From a checkpoint of a small mixture-of-experts model trained on Wikipedia: 8 picks a token, 6717 steps.
Below are experts of layer 7 (counted from 0) of a mixture-of-experts language model. Rows are named router (the router's row for the expert), up (a neuron's input weights, with its number) and show model dimensions 128-255. Each number is 50 + 12 x the weight over its row's rms, rounded and kept within 0 to 99.
After each expert's rows: "mostly gets" lists some tokens that are sent to it at least half of the time. This comes from a sample of Wikipedia text that the model never trained on.

# expert 54
router:36 41 32 58 57 59 34 46 59 46 50 34 67 44 64 51 66 53 55 48 36 50 59 54 42 59 44 40 48 24 55 52 57 54 45 57 53 69 32 35 63 39 41 54 60 58 40 39 42 49 45 41 54 47 38 54 55 49 37 44 49 81 51 38 64 38 69 51 65 44 60 63 50 28 47 53 49 53 51 25 60 48 49 39 58 66 42 27 63 67 46 73 44 62 52 64 48 52 24 56 45 35 39 50 53 47 38 52 59 49 18 57 57 45 37 25 42 53 60 45 55 45 59 42 49 30 77 61
up5:60 50 36 40 55 35 60 42 46 50 37 22 52 24 57 75 52 65 41 34 47 79 34 52 43 44 43 64 49 36 57 64 72 35 67 48 51 56 51 53 78 48 49 61 32 46 42 48 78 36 56 35 25 59 58 48 53 49 49 42 54 71 48 41 56 42 62 30 49 63 47 60 38 55 55 68 44 54 35 34 68 53 37 28 44 46 52 45 63 61 62 55 42 50 59 50 60 49 40 53 40 33 52 31 56 47 43 44 34 53 63 52 46 35 47 56 44 54 62 32 36 69 32 63 54 65 44 68
up6:36 59 44 27 73 56 44 58 42 61 40 40 61 34 55 38 48 28 40 43 77 52 40 54 80 75 74 45 39 40 42 51 46 75 56 52 37 68 49 46 50 64 37 53 57 39 54 45 39 63 32 74 55 58 26 70 50 48 53 45 42 45 45 49 33 29 64 51 31 45 49 51 58 46 59 46 53 73 50 40 41 40 53 37 32 38 42 51 59 74 65 52 68 47 41 49 61 52 51 42 25 65 59 42 29 44 46 54 55 56 41 67 40 60 53 55 47 61 58 52 62 39 73 70 56 24 54 55
up7:35 30 38 67 59 49 59 56 60 53 59 50 44 72 64 67 72 54 75 41 47 80 51 25 61 44 58 56 54 37 53 34 50 40 46 32 32 42 69 54 73 30 40 47 62 51 50 70 51 64 45 53 50 51 46 38 42 47 45 25 33 49 48 51 61 45 46 47 49 55 66 47 69 65 56 38 47 36 55 55 46 49 44 26 47 45 16 53 48 37 42 53 61 39 70 48 34 37 37 33 57 62 42 60 56 51 47 62 46 65 41 56 52 65 44 55 57 70 35 31 67 29 43 53 56 37 87 46
mostly gets: " person", " trans", " church", "structure", " water", " can"

# expert 60
router:74 52 48 40 70 46 53 57 66 46 44 67 27 47 43 45 43 55 47 36 39 65 58 48 27 57 46 61 54 44 56 47 58 75 36 42 54 35 62 69 59 55 61 41 46 44 46 22 58 60 64 38 44 57 48 67 47 35 55 51 56 42 38 37 52 61 60 37 29 65 33 35 66 37 54 38 39 48 59 73 59 38 61 65 38 51 45 52 45 64 50 24 52 56 53 60 41 57 56 45 70 53 72 51 24 49 45 60 41 52 61 28 52 46 64 52 44 51 39 34 37 55 48 45 61 58 58 59
up4:33 48 76 62 57 47 51 34 51 30 30 52 53 29 32 42 43 49 63 50 54 53 40 57 41 40 39 36 56 32 48 49 56 59 41 49 34 69 68 45 49 47 64 25 39 52 66 32 52 44 42 48 51 61 63 60 60 58 54 59 57 64 40 36 53 45 52 57 58 51 40 48 51 46 42 55 56 44 56 44 48 66 48 34 62 34 70 43 50 52 54 50 59 47 65 41 42 55 47 27 61 15 53 42 65 67 51 44 62 58 40 70 49 49 59 32 65 66 40 47 79 48 54 33 56 84 47 35
up5:26 31 37 46 53 59 37 57 69 39 68 40 44 57 40 52 54 85 44 45 28 47 38 45 49 50 54 56 50 62 46 56 67 43 37 55 59 52 38 24 48 47 23 60 32 29 55 41 53 37 46 57 43 45 76 58 69 55 36 56 42 33 54 69 50 54 55 64 51 46 65 61 59 46 53 68 48 52 70 37 64 46 37 69 57 53 33 39 56 39 53 59 43 51 59 39 38 45 50 50 63 19 52 46 50 40 43 53 49 57 64 42 30 37 64 49 46 51 52 52 69 54 47 35 54 46 71 46
up6:70 68 56 60 96 58 29 55 35 46 37 48 50 71 51 58 53 27 74 42 50 46 63 34 56 60 63 59 49 53 37 28 62 41 34 52 63 20 58 57 51 29 46 35 75 60 58 63 38 84 56 56 52 59 65 56 54 38 64 55 51 49 37 42 70 56 52 71 57 62 42 58 57 52 48 58 27 45 52 62 53 42 46 30 70 50 19 47 71 44 40 43 46 49 49 51 60 51 43 62 38 32 50 51 69 51 44 67 74 44 56 38 46 39 67 57 61 49 55 50 64 55 61 62 43 47 86 46
mostly gets: " wrote", " issue", " require", " Group", "mission", " allow"

# expert 101
router:65 61 61 57 63 25 60 56 51 44 46 59 24 43 53 41 50 61 61 35 74 62 43 54 46 50 37 46 42 60 38 42 52 42 48 29 65 54 64 49 62 26 65 53 63 32 57 51 57 50 59 54 69 61 52 33 60 37 54 56 35 53 67 43 65 43 38 37 64 49 44 42 50 78 43 51 56 40 39 66 56 73 78 33 59 40 63 34 32 67 60 39 61 51 52 47 45 56 68 39 42 49 48 52 59 67 48 45 59 56 62 46 13 50 46 58 56 37 63 53 71 40 49 61 43 89 55 35
up0:46 53 58 49 47 37 33 46 39 30 67 46 64 35 43 36 77 43 67 48 38 51 51 40 38 33 34 34 46 73 47 57 45 65 43 54 67 51 54 69 54 57 55 62 58 62 40 43 59 48 43 53 51 58 71 65 44 51 63 84 40 42 49 46 78 38 61 24 59 31 75 55 46 45 35 54 59 52 48 65 56 47 47 53 50 39 50 42 58 58 68 36 44 58 42 42 63 45 32 61 46 35 15 66 37 79 57 38 58 50 20 31 38 41 49 44 60 50 67 46 47 41 49 61 54 50 66 49
up1:51 56 43 45 40 51 62 46 52 51 50 45 53 50 26 20 50 57 58 25 58 65 36 56 64 46 48 68 59 74 37 51 71 57 33 58 56 41 42 46 25 72 37 65 55 52 55 37 33 60 33 61 43 34 39 51 41 48 43 49 23 68 43 54 70 61 49 48 55 62 47 49 73 51 59 58 45 53 46 38 37 53 56 84 56 46 48 49 33 55 43 44 54 49 63 45 37 27 47 45 47 58 22 39 48 48 70 53 49 73 39 06 34 32 50 43 41 44 64 64 54 47 62 47 55 36 66 52
up2:60 41 49 54 50 46 43 45 53 30 48 72 49 41 49 37 45 67 41 68 42 62 47 71 67 34 66 49 49 57 48 64 58 62 60 28 54 64 51 59 56 29 48 69 41 40 34 45 52 38 67 64 62 65 38 66 55 59 65 51 48 52 42 48 65 31 52 42 42 57 65 47 60 71 49 52 61 66 53 59 62 54 46 66 25 33 38 54 63 59 45 69 52 79 31 26 54 30 44 61 47 49 50 56 46 46 57 44 59 39 48 53 46 17 50 41 48 50 54 59 66 13 64 37 49 46 62 58
mostly gets: "ı", "ş", "ș", "ü", "â", " Division"

# expert 137
router:65 41 58 64 54 38 44 51 32 64 52 36 40 28 38 65 65 54 56 29 58 58 50 44 52 56 51 31 49 38 56 48 41 37 70 57 50 62 44 39 72 48 49 45 47 72 35 65 61 33 35 36 39 49 67 61 53 48 43 36 58 52 48 54 44 29 64 64 55 62 70 49 58 68 51 73 62 57 54 41 60 49 41 62 28 43 38 64 38 64 49 55 50 42 50 49 69 51 50 34 37 63 50 34 63 32 42 59 56 54 35 59 61 52 49 65 56 60 47 62 31 38 44 52 66 42 45 21
up0:52 65 34 27 70 56 77 44 55 56 39 62 57 42 35 38 53 40 33 63 44 45 64 59 63 49 50 49 71 52 35 91 53 56 23 47 33 54 38 46 64 49 71 31 55 81 25 54 46 56 54 51 33 49 27 45 62 41 53 58 26 42 56 61 60 52 53 86 36 60 66 46 48 55 45 72 70 56 63 47 31 52 38 55 49 56 37 50 60 26 67 35 62 53 51 34 54 38 64 37 38 44 57 45 41 48 40 37 62 51 54 61 47 44 65 49 59 52 39 54 50 49 50 46 55 66 46 56
up1:41 31 22 38 79 57 67 28 44 46 61 32 70 73 40 51 73 39 44 47 55 51 39 40 69 46 59 31 49 51 33 52 48 38 45 54 72 52 52 53 45 38 67 37 52 54 58 45 55 47 43 59 44 76 61 69 60 59 59 50 53 58 52 49 61 39 49 53 47 44 54 60 47 32 54 37 29 71 53 37 23 49 47 60 44 56 57 56 45 40 54 61 25 31 34 31 60 44 49 51 52 71 55 44 50 48 53 32 42 50 49 57 50 60 81 51 51 32 33 54 76 51 48 41 53 47 67 55
up2:22 73 45 65 54 59 65 37 47 49 43 38 51 62 35 30 50 40 50 42 54 41 57 37 22 54 57 42 33 69 43 56 55 56 53 48 54 46 24 35 56 50 46 66 55 46 72 42 70 43 56 40 49 53 40 69 42 46 57 46 51 30 51 53 39 45 52 38 46 44 43 37 56 55 30 33 63 77 53 54 58 55 51 59 54 52 33 67 54 07 44 59 53 41 73 46 31 54 57 69 60 57 40 40 55 46 40 67 41 63 53 52 47 41 46 44 70 61 44 50 60 53 76 48 56 62 55 51
mostly gets: " Bro", " N", "Ch", "Á"

# expert 76
router:27 47 62 43 46 35 49 52 63 57 42 68 39 48 63 50 62 57 25 59 48 60 61 59 40 37 54 40 50 63 47 45 48 72 45 76 41 28 75 41 58 45 51 32 62 42 52 42 45 62 52 55 58 48 53 33 46 53 61 48 68 51 49 39 64 52 51 39 36 67 55 57 55 38 51 58 51 51 58 76 52 51 60 54 51 52 41 49 44 72 33 52 55 47 61 59 40 50 37 71 72 36 69 71 27 70 54 63 37 70 60 31 56 57 35 42 33 54 39 40 74 35 43 61 51 47 32 34
up0:66 47 30 54 52 40 47 47 31 78 51 54 54 57 42 46 71 70 70 43 86 44 60 55 60 37 24 54 52 41 55 63 49 42 47 53 38 39 40 48 46 56 38 60 53 75 57 51 60 34 54 59 35 39 52 58 36 59 65 57 51 57 59 48 46 48 45 54 57 65 47 34 49 54 94 71 40 76 52 59 62 56 43 55 47 67 38 56 31 55 45 46 52 58 38 50 35 53 62 37 54 47 41 48 51 51 46 64 50 59 51 45 17 53 44 68 68 66 30 44 62 44 43 46 57 52 49 37
up1:55 60 56 65 57 74 36 43 63 48 50 50 48 48 60 56 64 39 65 36 46 48 16 44 53 51 44 33 65 45 50 43 29 39 51 64 53 40 53 47 43 35 36 45 50 62 57 52 36 46 48 71 54 43 47 56 63 63 48 43 39 57 50 55 63 48 49 38 80 48 63 35 39 53 54 59 59 27 45 51 50 56 48 51 21 36 45 67 60 48 48 65 48 52 49 41 63 46 34 49 25 31 57 52 47 70 68 48 55 40 53 48 40 38 46 39 48 78 55 80 44 56 42 55 51 53 40 27
up2:51 61 56 42 39 64 62 48 42 53 44 48 56 31 44 44 40 43 44 49 55 69 39 50 27 24 55 60 55 58 56 69 48 71 62 41 53 49 52 51 44 36 48 44 56 61 46 53 46 50 58 65 54 49 57 56 41 46 63 30 49 46 44 37 60 53 80 41 59 48 62 54 70 53 38 50 61 46 36 70 87 45 44 71 46 47 43 48 55 62 51 49 60 37 66 40 70 65 66 52 53 36 26 43 48 72 46 50 53 56 56 53 54 59 36 36 63 61 33 51 29 39 69 46 54 56 47 49
mostly gets: " along", " much", " host", " just", " Council", " late"

# expert 103
router:53 55 69 46 55 63 54 49 66 41 35 32 31 62 44 53 42 54 57 51 42 64 31 39 44 45 62 53 63 60 43 39 43 40 28 49 52 36 40 36 31 36 54 54 75 23 48 37 35 47 60 54 52 32 53 50 50 34 52 40 29 59 58 54 48 44 59 36 58 48 63 49 56 85 40 75 68 41 38 65 60 65 69 75 60 49 42 59 56 46 56 50 51 49 43 41 55 41 61 39 31 39 55 46 58 68 43 32 47 54 72 25 53 53 53 52 55 46 42 50 41 45 41 54 41 74 45 67
up0:54 36 28 38 49 27 42 51 46 64 40 34 54 39 18 70 38 62 41 61 49 39 49 76 50 63 48 58 40 39 23 55 36 61 44 51 61 65 62 64 27 76 34 58 30 50 43 45 35 61 46 60 53 48 63 64 68 39 60 69 48 59 59 44 62 50 55 55 49 35 27 29 51 58 58 47 53 40 53 29 61 50 61 48 42 44 52 56 53 43 50 45 58 55 38 38 39 48 65 59 41 73 42 65 53 46 51 47 87 59 58 34 44 48 25 50 48 39 56 56 36 45 36 20 55 87 44 72
up1:49 62 66 39 44 61 78 53 66 47 60 20 52 29 70 48 37 32 56 34 42 29 28 39 39 51 41 35 60 65 33 46 42 48 42 81 50 39 39 50 37 58 63 60 55 53 69 52 52 38 40 37 58 34 54 51 50 39 54 46 68 71 62 48 67 58 35 56 46 46 43 49 31 47 47 65 57 45 34 12 68 48 55 47 38 42 63 50 56 70 62 65 36 64 47 41 39 63 59 48 47 52 49 43 51 34 53 49 48 55 64 44 54 52 36 51 64 52 67 59 59 53 47 65 63 67 45 38
up2:50 44 45 48 57 69 72 29 47 37 49 45 56 52 62 66 44 44 68 77 42 46 35 45 51 47 46 41 62 44 60 58 68 61 43 52 74 41 46 54 45 34 59 49 67 34 47 49 62 55 56 64 35 33 60 47 62 37 63 44 35 53 62 39 47 51 73 33 45 59 50 71 64 51 45 35 33 49 63 49 78 11 60 68 28 49 30 41 51 25 54 49 56 48 40 44 55 65 51 32 79 49 59 47 57 58 40 45 20 38 50 55 62 62 45 39 55 48 45 41 50 67 54 55 61 35 66 45
mostly gets: " England", " Japan", " China", "ς", " India", " France"

# expert 177
router:49 70 42 35 40 41 64 52 43 63 38 62 61 52 50 67 45 59 30 36 56 54 50 58 31 39 46 58 45 51 54 39 60 37 50 55 38 32 38 59 51 55 68 65 53 51 50 45 72 33 67 38 40 70 54 46 53 49 54 44 55 43 57 63 46 43 52 39 39 34 33 45 58 49 39 56 66 55 56 40 60 38 23 51 43 38 30 47 60 58 44 44 43 46 39 56 32 54 55 40 71 35 59 37 60 39 61 63 52 50 51 76 42 38 38 58 53 57 74 46 15 79 40 73 44 76 38 38
up0:63 46 29 55 56 61 39 36 49 41 45 55 53 13 66 33 48 34 34 51 63 42 61 62 53 50 44 20 51 55 45 53 45 31 44 32 55 44 66 65 41 48 51 57 37 57 43 34 45 48 69 43 50 58 25 31 43 65 39 58 41 53 31 43 65 60 44 52 52 73 54 50 46 60 61 40 43 48 54 44 47 63 40 55 40 49 49 57 25 45 83 29 42 66 51 43 39 52 47 43 42 54 51 50 60 34 43 29 45 54 67 55 62 55 60 32 43 38 33 72 59 59 34 59 49 68 33 41
up1:41 70 34 30 40 75 43 52 42 73 51 57 54 44 65 48 58 53 50 37 51 47 29 50 38 34 61 60 48 36 51 54 48 53 59 61 55 34 53 73 56 59 71 66 45 36 49 41 63 55 64 39 54 33 46 49 46 40 56 39 40 51 40 40 37 55 66 47 49 31 26 58 42 38 70 59 50 24 50 43 44 61 47 48 52 57 69 45 50 86 49 35 69 38 73 51 48 31 69 36 46 39 53 63 41 65 60 47 59 69 62 53 56 27 57 54 33 57 75 42 36 70 42 59 57 62 39 43
up2:58 42 37 60 52 49 02 45 45 75 57 71 47 40 48 69 52 41 42 28 62 38 56 41 50 24 49 45 27 51 45 35 62 54 46 49 22 52 31 44 51 59 32 44 55 36 65 34 57 47 30 63 56 61 46 64 57 40 50 45 38 54 47 53 54 55 46 56 45 48 61 37 47 55 49 49 55 42 41 68 52 51 36 49 26 47 33 45 62 49 55 54 46 55 60 50 42 33 64 60 39 64 43 59 64 54 57 37 25 62 43 40 40 56 31 40 39 60 50 48 43 15 68 53 57 56 50 46
mostly gets: " Court", " served", " Democratic", " Minister", " Council", " Go"

# expert 167
router:35 28 47 34 43 35 47 69 74 35 54 39 60 54 65 54 44 43 39 51 50 53 48 63 53 48 58 32 33 60 52 47 51 46 39 49 59 34 48 54 48 38 63 55 29 52 51 57 35 49 50 51 62 38 46 57 43 69 62 67 58 51 44 57 62 36 35 49 73 47 52 50 37 57 51 45 56 41 54 37 43 53 41 45 71 40 49 32 30 50 35 65 41 48 70 23 40 58 39 69 51 32 42 55 68 45 59 38 72 43 66 51 66 55 31 38 59 61 69 66 66 50 48 52 56 43 36 27
up0:68 40 46 67 49 38 50 41 62 47 48 45 63 49 45 60 53 75 51 45 31 52 47 62 53 53 43 41 52 61 45 58 30 73 60 39 30 58 47 46 51 61 50 49 48 63 60 34 39 55 55 28 48 39 58 46 58 58 38 60 38 58 43 45 66 41 54 58 58 41 56 50 48 52 45 70 63 50 60 43 42 42 49 46 37 45 66 65 47 48 51 43 56 56 74 35 48 33 42 43 80 60 41 53 20 46 67 42 45 38 41 46 38 39 28 43 60 40 60 60 51 38 43 26 59 27 68 67
up1:28 41 39 52 67 50 60 37 44 46 33 34 43 52 29 69 65 50 57 72 52 60 71 47 45 43 60 44 43 56 54 50 53 58 11 52 38 50 56 51 49 57 68 28 58 68 36 40 35 45 32 24 52 42 60 48 45 30 41 54 43 60 60 54 61 78 77 35 61 51 55 38 58 43 33 42 43 59 68 67 56 49 52 67 44 67 46 40 26 32 44 71 67 46 63 49 28 59 47 63 41 27 46 62 49 64 47 58 72 69 44 33 40 39 57 56 60 56 53 31 57 45 49 44 74 50 65 55
up2:46 47 44 57 57 65 49 51 46 67 54 36 48 51 52 62 50 46 65 36 39 54 53 57 51 53 55 51 38 47 58 62 64 33 46 16 30 53 44 40 34 26 52 35 62 32 52 65 43 39 47 40 46 53 46 61 52 56 38 68 54 41 41 51 50 50 45 40 59 49 69 60 46 58 62 62 50 40 52 41 60 82 42 54 53 68 47 53 73 36 58 38 43 46 60 37 51 51 46 39 38 46 14 55 57 49 49 38 55 56 37 24 48 49 49 43 64 36 46 43 37 68 65 28 46 56 40 50
mostly gets: "fa", " Gra", "Species", "н"

# expert 138
router:42 74 40 62 46 67 50 50 54 60 59 36 69 51 52 57 49 58 39 47 56 27 28 44 55 50 39 36 45 28 31 53 26 45 65 69 43 60 31 66 53 58 43 59 54 71 67 28 64 36 52 24 51 32 68 46 54 57 40 75 54 57 60 25 58 45 46 52 60 37 53 54 64 51 44 44 39 59 41 29 60 48 37 30 63 55 55 38 56 61 68 68 54 48 53 55 59 52 61 40 54 71 73 43 49 51 43 49 60 61 26 57 50 53 46 62 63 38 64 43 22 48 65 55 38 41 41 51
up0:47 71 44 59 60 54 45 25 50 28 37 54 57 52 60 80 66 46 45 55 55 27 47 38 50 49 54 31 42 28 58 50 56 30 45 48 59 47 56 41 25 71 52 49 34 42 56 68 70 48 51 37 43 58 58 67 39 46 51 24 35 63 63 40 51 40 46 47 45 50 63 28 41 53 63 51 39 60 62 38 68 59 49 53 47 44 51 46 30 80 51 51 51 51 28 31 53 56 46 52 31 55 43 44 56 39 28 43 43 49 59 67 57 35 67 54 70 62 64 63 52 57 63 34 46 53 75 59
up1:46 42 40 53 45 62 60 83 40 75 35 44 32 41 57 53 40 62 33 59 65 65 51 54 45 60 48 61 44 44 43 56 40 30 48 51 38 30 36 51 50 33 38 75 37 43 48 54 75 44 54 41 36 44 48 83 37 46 46 65 50 74 47 45 34 48 68 36 49 40 47 31 70 51 49 63 34 47 55 51 38 54 46 42 43 49 34 48 23 70 68 63 44 44 61 61 78 55 51 60 74 54 56 49 30 43 57 59 49 38 38 40 49 44 63 53 43 52 38 34 47 65 46 69 51 79 60 37
up2:42 47 32 50 54 46 46 53 41 51 36 51 40 62 51 59 46 53 46 45 37 43 49 14 40 78 67 47 39 47 35 47 64 51 49 40 56 68 40 54 62 42 39 41 73 73 56 51 63 51 41 61 39 38 39 59 55 89 36 29 46 61 56 31 50 40 50 44 66 50 63 68 47 62 37 31 57 38 53 47 40 37 64 33 53 58 69 69 33 53 49 52 36 56 46 39 31 43 58 33 39 46 37 44 32 66 56 64 61 55 52 48 53 76 64 42 64 54 54 50 26 55 64 13 56 60 34 69
mostly gets: " Je", " those", "ef", "year", " large"

# expert 131
router:31 32 58 66 47 70 38 61 50 35 55 37 73 63 40 39 58 25 56 57 67 34 58 32 54 45 71 68 54 44 61 57 47 42 49 48 51 38 45 32 52 55 57 49 44 74 59 68 67 58 53 32 23 60 66 60 66 41 61 36 62 51 66 63 51 38 58 73 51 53 55 48 32 50 55 42 70 58 53 63 37 40 26 60 29 43 54 83 46 48 41 63 62 55 39 35 50 65 52 64 36 37 34 35 63 37 48 38 74 46 63 75 67 48 57 53 53 42 66 65 27 46 59 62 49 44 34 36
up0:45 52 26 32 60 64 48 50 59 54 34 42 68 29 54 70 49 45 58 56 31 61 52 65 41 41 52 56 55 43 61 49 41 53 42 30 39 57 47 36 54 43 58 47 56 52 50 43 53 64 45 53 73 42 44 43 53 52 62 57 39 82 66 50 40 56 71 63 57 52 35 59 27 41 40 53 49 55 50 55 50 41 34 53 41 38 55 47 86 60 59 53 58 65 84 34 55 49 59 36 46 43 33 47 50 43 62 41 45 48 35 48 58 48 53 23 59 71 51 36 41 69 73 53 45 57 40 44
up1:61 53 50 52 45 48 72 55 58 55 69 66 36 37 54 54 37 66 36 29 50 58 28 63 71 47 48 46 60 61 41 46 49 44 72 51 56 58 37 57 49 65 36 62 35 42 55 52 56 51 53 44 36 52 70 70 34 52 52 56 36 48 44 49 44 46 54 60 70 47 43 55 45 58 51 62 35 53 44 50 28 46 42 49 39 43 55 49 63 44 32 55 39 49 74 19 59 51 47 45 62 47 47 48 56 55 21 48 32 34 51 41 50 30 47 46 55 77 67 27 37 62 49 41 46 59 66 48
up2:23 52 55 50 50 38 42 36 28 49 38 55 53 55 21 35 47 53 62 42 31 57 60 41 59 59 71 31 54 54 28 49 31 63 42 60 66 45 50 43 46 48 63 54 71 78 60 58 41 54 57 49 51 34 63 52 45 51 48 58 43 67 47 51 73 59 44 39 39 58 33 59 59 45 39 55 51 56 68 61 61 53 48 35 25 37 33 64 30 59 44 56 62 41 51 43 48 46 35 56 55 42 35 48 45 61 47 36 46 45 42 51 56 53 52 62 78 37 40 55 54 39 38 39 55 44 40 56
mostly gets: "Š", "Á", "É", "Q", "Ch", " Z"

# expert 133
router:34 71 28 40 60 84 60 49 44 48 64 31 54 45 36 59 39 65 49 57 71 38 56 61 60 59 58 79 53 64 40 71 36 47 52 58 64 53 36 36 55 67 51 47 53 59 50 58 70 60 39 42 40 76 61 42 38 40 52 82 63 48 71 51 45 29 40 59 37 55 52 52 58 49 62 57 51 55 62 30 59 36 49 51 52 56 64 64 75 21 60 60 71 61 41 56 83 41 50 57 55 50 50 59 56 42 54 36 58 53 52 76 53 49 39 58 51 38 46 52 37 59 66 49 39 40 36 51
up0:36 69 76 76 65 71 44 35 53 39 54 53 53 65 64 38 54 36 76 36 41 84 47 47 20 45 41 41 41 57 64 44 38 58 45 50 56 55 56 68 38 32 57 56 68 30 48 63 52 64 41 55 63 55 45 48 46 67 49 50 52 41 48 45 35 46 43 48 57 58 72 41 59 34 87 51 33 41 52 71 56 57 49 44 62 40 62 67 50 41 45 37 57 61 62 37 47 58 21 42 45 57 38 56 35 73 46 39 59 50 26 57 42 49 49 40 55 50 40 70 65 36 56 39 46 68 52 50
up1:41 56 39 56 48 67 49 52 40 39 54 63 54 59 52 51 74 43 54 53 48 62 47 63 44 45 50 58 28 64 47 32 43 47 69 58 58 39 69 50 50 54 22 44 55 22 43 63 88 71 49 63 41 37 41 56 37 50 46 40 54 50 39 37 34 43 45 22 55 64 70 54 27 38 71 29 55 47 47 60 64 56 53 56 76 48 68 58 39 31 58 58 23 57 46 58 35 53 44 61 63 58 24 61 54 51 46 53 46 47 46 64 52 72 40 57 46 44 75 44 41 47 58 48 50 27 42 41
up2:62 63 52 54 57 54 49 51 57 41 37 42 25 57 33 60 58 43 74 52 49 53 63 52 49 34 73 57 48 46 43 30 40 31 32 41 70 53 45 28 40 51 60 39 31 39 46 34 61 60 60 49 53 27 60 59 61 44 40 59 54 45 42 49 62 46 57 53 43 57 74 64 73 70 60 48 57 35 59 45 62 38 65 38 45 44 36 39 37 58 51 39 28 56 67 51 58 68 56 65 61 54 47 36 62 57 49 52 39 45 31 40 63 58 52 16 45 49 49 50 78 57 33 72 52 48 42 44
mostly gets: " same", " those", " It", " another", " She", " their"

# expert 104
router:59 61 69 49 63 35 41 53 50 41 38 34 29 44 25 38 58 60 53 45 59 67 52 61 48 63 51 64 48 44 36 47 47 29 46 41 58 57 57 36 58 45 59 64 59 50 58 43 54 45 75 52 54 58 63 31 45 59 46 57 56 58 57 49 59 56 40 50 54 53 30 39 66 83 39 65 56 35 49 47 55 60 65 45 55 48 49 34 51 72 51 31 58 58 56 51 41 60 73 40 32 51 51 53 60 69 31 44 57 56 38 31 46 47 53 57 53 48 65 46 49 50 47 54 42 79 30 39
up0:30 66 56 53 47 60 44 67 41 48 45 36 57 54 26 52 60 52 39 37 57 60 67 59 51 63 37 66 59 69 42 37 39 26 51 47 44 47 52 62 63 41 63 51 59 45 64 42 64 40 58 40 57 56 50 43 44 88 56 48 47 53 59 47 55 32 45 29 41 45 43 43 56 55 58 53 51 50 48 56 50 54 31 50 43 48 61 46 82 39 58 42 51 33 52 49 61 28 60 53 25 49 29 62 52 47 53 34 68 35 54 49 48 60 83 65 53 57 53 30 44 57 30 54 53 68 39 39
up1:46 59 63 53 61 42 60 71 47 57 44 36 49 39 64 57 52 48 57 52 63 42 58 46 61 50 26 56 46 48 49 63 37 53 75 63 48 53 52 59 50 53 60 49 55 70 61 34 39 51 33 39 45 40 58 36 34 49 57 50 46 92 42 42 73 48 58 14 49 47 28 58 57 45 63 45 46 53 70 43 54 48 42 67 57 47 33 39 48 56 45 40 71 39 63 46 51 50 44 44 59 72 40 56 41 47 44 51 61 47 29 64 64 48 34 50 43 79 60 51 45 70 48 40 60 61 54 47
up2:47 46 58 47 44 51 37 57 62 49 50 26 33 43 28 48 51 61 22 41 43 41 46 36 62 77 47 33 63 46 55 40 34 44 64 65 49 40 61 39 42 51 61 38 50 55 56 61 48 58 51 68 47 42 30 58 49 47 37 49 45 37 58 37 55 70 38 52 17 51 53 49 66 53 55 53 55 47 66 36 51 29 61 56 63 58 57 71 53 53 65 41 58 42 40 52 47 51 52 44 35 75 74 53 59 60 56 44 50 56 47 45 44 66 27 23 43 56 57 40 69 18 49 59 64 48 38 69
mostly gets: " game", " Town", " Division", " Win", " Pla", " match"

# expert 176
router:39 36 57 44 38 31 53 51 57 37 58 50 44 30 65 34 45 56 44 31 45 59 34 62 44 72 35 38 60 55 57 29 31 49 56 48 52 36 45 34 65 43 61 38 40 38 50 66 47 44 59 56 66 38 58 59 53 55 62 59 62 51 43 49 49 49 37 43 76 59 45 51 38 51 55 50 43 46 51 39 41 56 42 45 56 35 53 33 39 55 52 41 44 55 71 27 38 67 35 50 54 61 19 67 71 33 55 58 47 49 43 74 42 54 30 43 38 45 71 53 46 67 61 51 57 39 44 41
up0:50 51 42 48 42 45 61 62 54 59 53 44 51 55 50 53 72 42 62 51 56 56 46 47 65 39 61 30 55 56 46 53 43 51 42 49 40 31 52 39 50 52 29 43 60 62 54 60 54 57 54 48 52 61 58 52 55 02 35 52 40 61 64 49 44 65 68 66 44 49 61 63 73 46 43 42 58 65 35 43 33 66 47 47 26 33 41 58 49 35 43 66 80 46 27 28 48 45 51 53 71 50 52 59 49 49 45 63 46 58 58 41 46 48 40 66 87 66 38 54 46 53 54 60 52 39 70 51
up1:32 64 56 45 54 47 60 47 65 42 68 35 48 51 48 48 49 52 61 51 52 49 43 51 43 51 33 44 54 60 53 39 33 34 70 43 46 48 30 72 50 54 65 71 59 48 45 72 44 48 56 48 57 73 64 55 59 29 58 73 61 64 70 47 48 26 46 44 53 56 45 49 54 61 52 56 39 62 67 40 69 55 28 28 43 50 49 47 69 21 42 47 57 64 48 33 51 69 27 41 56 40 46 54 56 58 42 42 16 55 32 51 62 46 60 44 58 62 47 22 76 67 36 62 48 64 80 56
up2:26 55 33 49 54 57 35 52 39 58 37 46 42 56 53 59 59 37 52 39 42 65 44 60 54 69 47 39 40 46 39 61 69 50 43 45 72 45 39 30 46 41 62 38 52 38 57 50 63 50 43 59 52 65 58 48 46 51 64 59 60 80 63 45 71 67 42 43 46 40 90 89 39 44 55 55 51 45 62 42 54 51 35 58 42 58 51 36 65 61 48 53 35 65 52 40 82 50 67 54 48 57 26 38 57 46 58 44 60 51 72 46 25 42 39 49 69 45 44 12 68 64 36 31 48 54 36 55
mostly gets: "^{2}", "fa", "ç", "±", "q"